config = dict(
    n_layer=20,
    d_model=192,
    n_experts=32,
    experts_per_token=2,
    d_expert=144,
    d_shared_expert=0,
    activation='swiglu',
    moe_layers=[0, 1, 2, 3, 4, 5, 6, 7, 8, 9, 10, 11, 12, 13, 14, 15, 16, 17, 18, 19],
    router_score='sigmoid',
    normalize_top_k=True,
    routed_scale=1.0,
    balance_loss=0.00238,
    balance_bias=True,
    init_std_router=0.0365,
    lr_router=0.000629,
    vocab_size=3643,
    norm='rmsnorm',
    norm_eps=1e-05,
    tie_embeddings=False,
    optimizer='laprop',
    lr=0.00118,
    beta1=0.9,
    beta2=0.99,
    batch_tokens=65536,
    seq_len=1024,
    train_tokens=392600000,
    steps=5991,
    dataset='wikipedia_en',
)
Below are experts of layer 11 (counted from 0) of a mixture-of-experts language model. Rows are named router (the router's row for the expert), gate (a neuron's input weights, with its number), up (a neuron's input weights, with its number), down (a neuron's output weights, with its number) and show model dimensions 0-191. Each number is 500 + 40 x the weight over its row's rms, rounded and kept within 0 to 999. Numbers have three digits each.
Before each expert's rows: a language model's description of what the expert responds to. This comes from a sample of Wikipedia text that the model never trained on.

# expert 25
Description: Middle syllables of longer Latinate words before suffixes like ation, ion, ity: regulatory, provisions, sisters, acetyl, launch.
router:521522454560510612544524485464527552454472513465524457484470528475492525535454539506578499536490533585505489536510500433506456482482480545517466506457489519503528489545480467511531534491488467507542548530477443475483508563532513452525496523425537538502569412555477405525445506508494472502570499526452523524544524548496594544474541500503585534487484489504501480529529453457492445426505497478487572524493445569538498417480553471487440625469525488509524527506496495567512522482449467538505406566505501458496421538476532514498590408563539544491490493549513505504436495547543510529
gate2:486470504539499549539554478473500536502521455475553465539520560524540540418449534514529549509531453511619583551511420528494489487499480441459482536526533450471499480507464508496484499441525543457477502604496536484490583472526501436509452477453500491535518522415465461550466458479481478533498503472519527492478497518501513495496541432406473518482522515474480508497398595438534494405487484505489526473492483579469532531428552488419450566467489543477469550392541482478531496510483543448452502496574485528478433500456528477402490497488515513461537436452540470519468489477504459490
up2:516479560455541483493515478494543439490515527458509472536509519639448525422501515487462565485413454470523481470525496549499470454564495517502481488505537472485506487498484494475527442496554511507497536509520464548522531525423457535485465518533509454476556559483427462533521515468550530544503562475575528508452454498467510540513471489454548525405508544492516427562433490459531522456446479555491513565544516532490482431419450527455550466411544569476485562429498512505488478509463493442584465475497491515496452509514576511507475461471398511478502523554425476493451456496442574508
down2:482435518447546441446520493527509572496554564528598478535414486566548478514477467459531554500461527492534499485513378500480502515519507486551419510509509592478499468556526595391525513556485570537421494502529494470444508491513537533503499473488469529542436492512511555505522545524528429433536565530464478517465477537465439526451523514480492487464433476537511553460506505519482463513458503483527526532534500460458505539529439532462475497501405542464426529475457491461510471469564460432515473475448467531455506478467441498458520514497490503476502513450442437589542461480480540482

# expert 10
Description: Whole common nouns and adjectives after articles or possessives, such as film, school, album, brother, new, group, often before a plural or suffix.
router:472482431537518556509476451518525531503497486489523425502460510450495540489498543486499481533507567509555453533376451451482413514427524543542507599573460507518540516498490489496543518463434474477536439572496570479548546522539470476550552527482505516532509512552491514510423543427494451467558506470519504556516475528481573496465536486521503465442472476500581458501461427440505462457462532486487509509499478476484481448441484496472537585518570505484536522408467470501501463609519491481553432527502548491524454501488505458529552445498461467539494575550533453416488493496560502504
gate1:500490548492407527511543492477531459419482518555507497576521485442491545497513493493502395466555519459501518478528443422533528464510541547500413539481432526476509470448507433475480455489547489456465512452542444473497486480453507402513572534467514487443525552471481511550515522494465515538458438471491488431576520482476521548501494493449521472555508479487473477472496554500547567558545543485463450551536476471417515498494521501474544591539484519553589453519514464507556439496496449531545430486417522452528535463486478530522434452509469511571556535534487524532461543543465526571
up1:457490527501520493511550504448476453525489554465485551418530529490484422545465497510457549535412510516448540463425500494511461552551556524578457478500492490461582492479583435537496579441512476546563498468529568493490586444534509495476534445494510545451519446508462487467488443444494493492539540543516428482450507556485536492457507503487457465538541470467469504548461488484472485508540488536483543486496505477464508474515608545558506488551441541453528513496498471491582509505498501470504569460521491501404453458464436518505578513501433474502530500562570390486464531515442451479
down1:499425444486420476482473523467515509544489467503515472512488446500534494503511550480503553531535525526437448512474510553477579465507469522496499607454544483453488477505541462520521536482497539479509482448543477402475507470456525512530499459516472493476555442513484431550549426556498507469468483563519537514454491450536519577468546444451488497460499520506500446544412532498503445424503499502442414483526479514474490586543580456499463525473564522495509474455563510496581506422470429449486491526421567480535489514514482516541528541440446515456492588584489548497533425465545526518

# expert 12
Description: Prepositions and connectives after a verb or verbal noun, such as with, by, for, such as, including, plus -ing and -ed endings.
router:509457464514555547551431449461490511449523479443510493498441487522510555456474562527516498536518534475514528500429525460451474474470504543546432497568490527539507498484511520512529512456464438464555502527417452514553488528553513492556448541497487567461577459528540495491420490454494418486555513457560484609507510479476583523521503472510527492448455484461588470456553502469458435451444542498504543468438515537439478456502495558489461486517504451461516544492504497512509458542394465535493446492504523525547502472511507430489550464550579501459522561434543488411432462513526540519
gate2:531517426471510528596465510486484481553485460458572465545475419538514503480519564537520579458550560494514506484519546474537459468488460444473458540495456536505528429517513428502505432443407517473541575470492523520545505533551503529530507495471498532515488500498503496506538450529489491516516577466412417486473480466427486502467574490491588571494512435508531494559546547480551451482461483448539561525479480578493530570513452573521426517513514532452521458553522495491471494534488474498476395547482605499515470547511522553524488458563440470507539489507550475498485512521462468527
up2:551455423477527439556483500481497494495493561447509463558435504485548493462546512502388441476542540545519525498457542510558506474457525511507525460512469478465434479535451472486522472537549568459514502430502513540524482594486515526461516551442439579553487470512504547511502571506521538447547501449464474476486414493516469463484509484472517589559525507497468535543504484517545490495426538473450547502515487577591556476536403453486475516523463505539590568522494463429570436534505502526465490561482497488484497539556542472570464529524479551546472550455494501540522499537487458456
down2:528469499483482562537522550490479504524556502452505482464461543501546443494473537472535539556459458535446500473535532541561522546470488535513471532454588526474561468468524491433453452486452472579582485462491520492460490514452479441464542447499484419467574538541511538523463454492547485559449559519542483484527449534517431540500446520561498584559540482475532556546473470525418515501455588507522479496514443496525557547552482497453459476473443507401488544576476454422510535485521587521507542515458599517508455498534460487440557470438516499476472467528506488531510468500522516480

# expert 21
Description: Opening parentheses and the first pieces of words or surnames, especially c-syllables like c, comp, ac, ur, as in B-oc-anegra.
router:579480485511541507569489444428543527467486472505524474519456546444502492464464556531551545513563485540522431551494462426470520465483508485535462536555464569501504501503486493516509525515538473541523520539471455444484536527506506472572553551456449562501582460505544503475438507450507423545516630479481478504495481502493547514459452478428549538480431531438554466519496404435485455455476551452532500535481511488478473472470444547474513566508623495524486567457466475452486477559554499503449474517512496539448480557468528471526516501543533507508583450499506479497458538537508505415
gate1:526445532541527471530551477505541512471502519462461589535506499485534543442465489448507489541474461539452555535446452556411537439513569506467523588470444537468514450471509465565535429511507545488512534481466492485467477482464530478513538491561478492554544500482493474483456419555481440514442475470500430485519518506557566495474500458560509531491453582408427529493404506401517519466534533495530455528495474496510464547471574506466476551478507504496463503491503445529492451498500547525540484469387443526493531477522477451519460514419538512515525585462553462479446483486586485492
up1:549444540495580494506621546465532472512487560507506441559516507473461523481481430534522505533520441540526534437514421455482385470552457475439505470504514531494489526494498451562431571461516522565499525490535480481532454440516488510484477515414527458502542501536539510488532491446559447504535595541580468501478549526474550476524513458489525504439550485469435507458506470513516502480526518559492506478514475449481530466489476576496441518480495430458447480589523501514527416528519471507544485467477426458456474562519463543471406486454477477542514473438516500491459528528462576521
down1:536491495572514510493508481559457507487483451425554476408505518458555464495532520528528504494540502514542464477510488509522514584409508457474465446509549552428428519451486514461458484464416456499512563539578521446376499515491485468501441531537545478485446487578439504441557478449460499598599493473490504495497445504520527496489444461413587482485493525514480506446516514530517477487498530463526505460498473550520533462515476462488513520479484441523536515526565477472493480435526526453521513465557453521506418442439468553510529515549456473508563438449513549522531489562467506532

# expert 18
Description: Content verbs and nouns following was or the in narrative prose, such as made, played, held, released, season, death.
router:558493462530582508512494473545536561490479508461480498514415548472495496512476567564578527499545476547536541489437534411512514528429542537501496497586517502506476492485504523528531487476481499505542507509473490533554505462531454470574585540468494513499534533453563448527412478452456458447619519473518472512512466532448548500441486505559530497473439437496540489481480448453485431476458510463500538491517508550403431480504503533501542551506516474490535548488450470515498459526509533579528492555470547519569406550531555444532546449524492476506539574546553487443447520491540496462
gate2:452546536532564485498467546525548471522512504499449484530504531441440466505466479512512536491514537559515485466478556491499435501504418500557469498465493519495572509481568548510497516489438528470506429492459501469541491470505518529579540519515481444593491443524524531578511522553491492480542528559558473489478445476438486468457506496469508457606548461446459472557459502523490512543475471544507527474539513574477543515576473494472487508449466533565448450465633539546440511522521512492469492565450456471443497561422449488481475522509513412568399541516480459515508511564527464541
up2:564519517517437464480485423489533538517455497530457475454501437476430480447448483456504432507506533479494531483553535442504504488508518467516578518460466489475456539514573425456520509523481466562575427486408455456470527537499531503463473429506521507490483475522435438486543453490456524507473504531453497505563474454484486503551458492446489488454527453442459453438526535481575556486466463492521508504485472431382527413453475468469514461549481424545531518507521504473502454476479557437503491507465574485525453397559500501503487454396457490516525514536431483448485501488555488474
down2:449460466532463538449519593485519490477531500467558537527428478474564463538502411513579544479520507542492483466472526503521645521511423501478495473489445536512522434519550452495519536485521506438497564446498503497509456426568521394529469544501473468475464495585504503472459427505463439486439467475503414483549469450497551509549495484433551420470529498490496478472528516495483450536529516454488511532454513530415452512521489562477519470468544514557508521496524487533554530527495437484546550498479433574546518499548515501467525521467537513528567465468446503491432533464445540496

# expert 31
Description: Prepositions, infinitive to, relative pronouns and modals in running prose, such as to, in the, which, who, can, would.
router:506499515543543548601492424527484541501497521470478477546462563511512440550510527486575503476526558513523520527482527459503477479461501570561497506541465507462510515501524524579538500542454388514564476485450530467511504513489457441590535567492502490547544546484562428471467543556471458553581498473551445535477433508446597543476489496511496491479423457496549442491491437471516462450486494465516549485418531541466510457457489530458463548522565455520522574481465505530438563570493509530468452561495507472569466554481488445552508494540562513539467534506497517475462547524508462476
gate2:502436563536483529487588501480458445552505560554591565434504508561468504528438494405497512480479468506502556509497451485491489496466503518498440501574454516485481575473461572523446465567470441501431523462477460457520506500532484402547419485428469463526527509515469456527510524567487559513533510445492514485502477548524521433526445525509497533488489522472553545483472572437575489428490497552464490531455433489526536475521514457463495465493520484480559464487423496487510442557505471489530566533434511528515435532482443470516502454460491561484466495521557589539459468493512531569
up2:536533515549458534499451506510474455515518489459493469522497457471566524484467570478454474532572541492436467525502471528491531566477445575484442528558533504493533519535537411497588465473450508465524490496531531582475456516469463505548467540489495451527478551514512471498429452521529471505492462500450502504450574426436471517477485533509525559449454523524572512518533463467412546458500481442538512509465488523477487487593497535469525473504514540501546512447421510436482463572506546499516470475415489484507411495497454526499542496477487421567510456455482501527458559515352552536
down2:449585575523473546508535493527536428558480513602478403482521528464527523506493491549470490515477461492502466504554453457455563516510586534487526535541480504532496459538456513589493495441509519512465496509498541421489452510480538524466473521535551490504463533468537534479515528394493506544533487518454536474528449502515531541545487510513518493497460559452472415466519571489430579463490510483472499544472517462487470571539450497462410519457479464464525553513563517563469519492514488482414480424434443442484495540406444471476486481467510502553504514475572544462541521534560441523

# expert 0
Description: Short pieces in the middle of long words and foreign names, often before a vowel, such as ab, ol, elop, azine, Val-ent-ina.
router:475481516585525499505428529446510529485529558453544475471474471500494487516529503508549547510549467509556504487487534478493471500486474513550442539567510472461500547469529542523502506407443497494617489514498509486547563574485509447484408503490453526443600461455554486486415415459479433468531515496453442535535497466434580495464516499474452515479476488479506468475584467488455441442443512444482505519432520531486450491446479458455519631507534499471551483420475539475527532498449509497528472503524536466516501545449482421536530472498568456478508506513539497488446489485583484481
gate2:535474491543489484517510548474436459566470524477560546449575494499473515535586548446509534466498484515532509497536498473525470513530539525575445503558515413470508476448474452517522499557487529624524511477515488486432509441464467494517511483510538479538504466459467460509496536479489436523503468482467510579502452482498508486479544478487475505522494504437458479488454483532494492522560426555502490560579512518525478481430470496475477512499565487409562446436393457503580564564446531557502542520488542436590450463533487453478560567518530506431509528501544591508478517539531479553
up2:513512597502496470536532506468380520499444542416528460511544498532511503514549517442529509460474493495499477506481510539507591491458403467474471526529573556505464529555452475500456519520437512493449483443541499501539499498525458495502535532481520544530562497422509532443468527568523473505472496471530537446490565444551503505454467500486522556501443574511565586515513486543467388505441509549432468506524531542529549496489486518531500448524487550513577473487469474565518539534566535490503543505541487534449525407563573462498591498466528517521452526548501567492452540466506499506
down2:520508506537486539407520516501497533472407505521483460476436550487480469509570551364487492478513505502525512440501459491541478516470538571482527541528467485499541441540527470491458470548488445508485461448518545544513503529479533508498534504527508456463403488556536540509482571484466468414514540535533499567489503574452359496519487489492518555492544473508490500580448554505523547562574502445531520481542443532526487510445498521545561495500441557496533550500544524541487501550543537495520536492435548478525570503580581482487492476507474409521504489423490510504456479502462512437

# expert 6
Description: Verbs and particles of movement and direction such as up, back, moved, began, north, plus section-heading equals signs and word endings like -ed, -ched.
router:545477525514566489513491478481528544442532493479525519494490585452499556485503469525557483518448517532477501515496463466477484470501515542537495550542469516517553509485511479526550479501490426452516491544440445467502522546535461503553459570510498529421553532465537404551398480488558417446537510510475473517504495525443599483463508519561513444504421495405515432469512456475519476415462487472519490514405484495483462483516507526520433571474503503489494524497472497457441461576514478561513470558502545533537427529522549456538511419537574483493562484455531426508421534483572502477
gate2:525488487519514556455519479485478481546457506526541498523480483498463506417389485495503503496508528462513547490532481513465483457570495484541505570502371474535489457467412503531477482504497470565553492552505524471478517435532439463482479616530491475550517444472488487520478475533444515509535433568515484529457469509470523515531493461431440534505465460490479505513538591500502506419498458532537471525459557476456570502485505543472502480493501532425541391422506447498507506494489491497480460520493417528558525457509582553614536391459463493487513478509543563474450486512480488514
up2:420504471579523429509517483480548532575470528473456513505570476569468498501583432512488488557519458509514519462504560481462428551461489464565517530512561548481471580510520450501560518507532582462551406516534541502414482483510520475498503478505437459576495504495474458512482499544459420536474495441541484546463536426456499499463472545535425485581583544490522560545491520439520547432499484525490471521474453468507463459509508469425463532479517433550492532517537557517442500512508428479479513548491525424472488533512530502499450509513485578505517553540517569487512527496547458470
down2:493512514554469465569533524449561437508491411478489474460536458543518575547482477544524456498443450516471478490513492495519498468546575463539485476493448525538571508436591469484525527505551427566515504566502492434483515509568574485475441405542512484466595476518493418501476491554457494608494523513532464538512476470501600543481481499495498533504500546458479449426459538483495503503506542536460562480419506500553429517490534487504472608508520492556510515541460491454492507489587495485587529491500516475507485496501539457562507433503581516505548479532521529495518519481507546513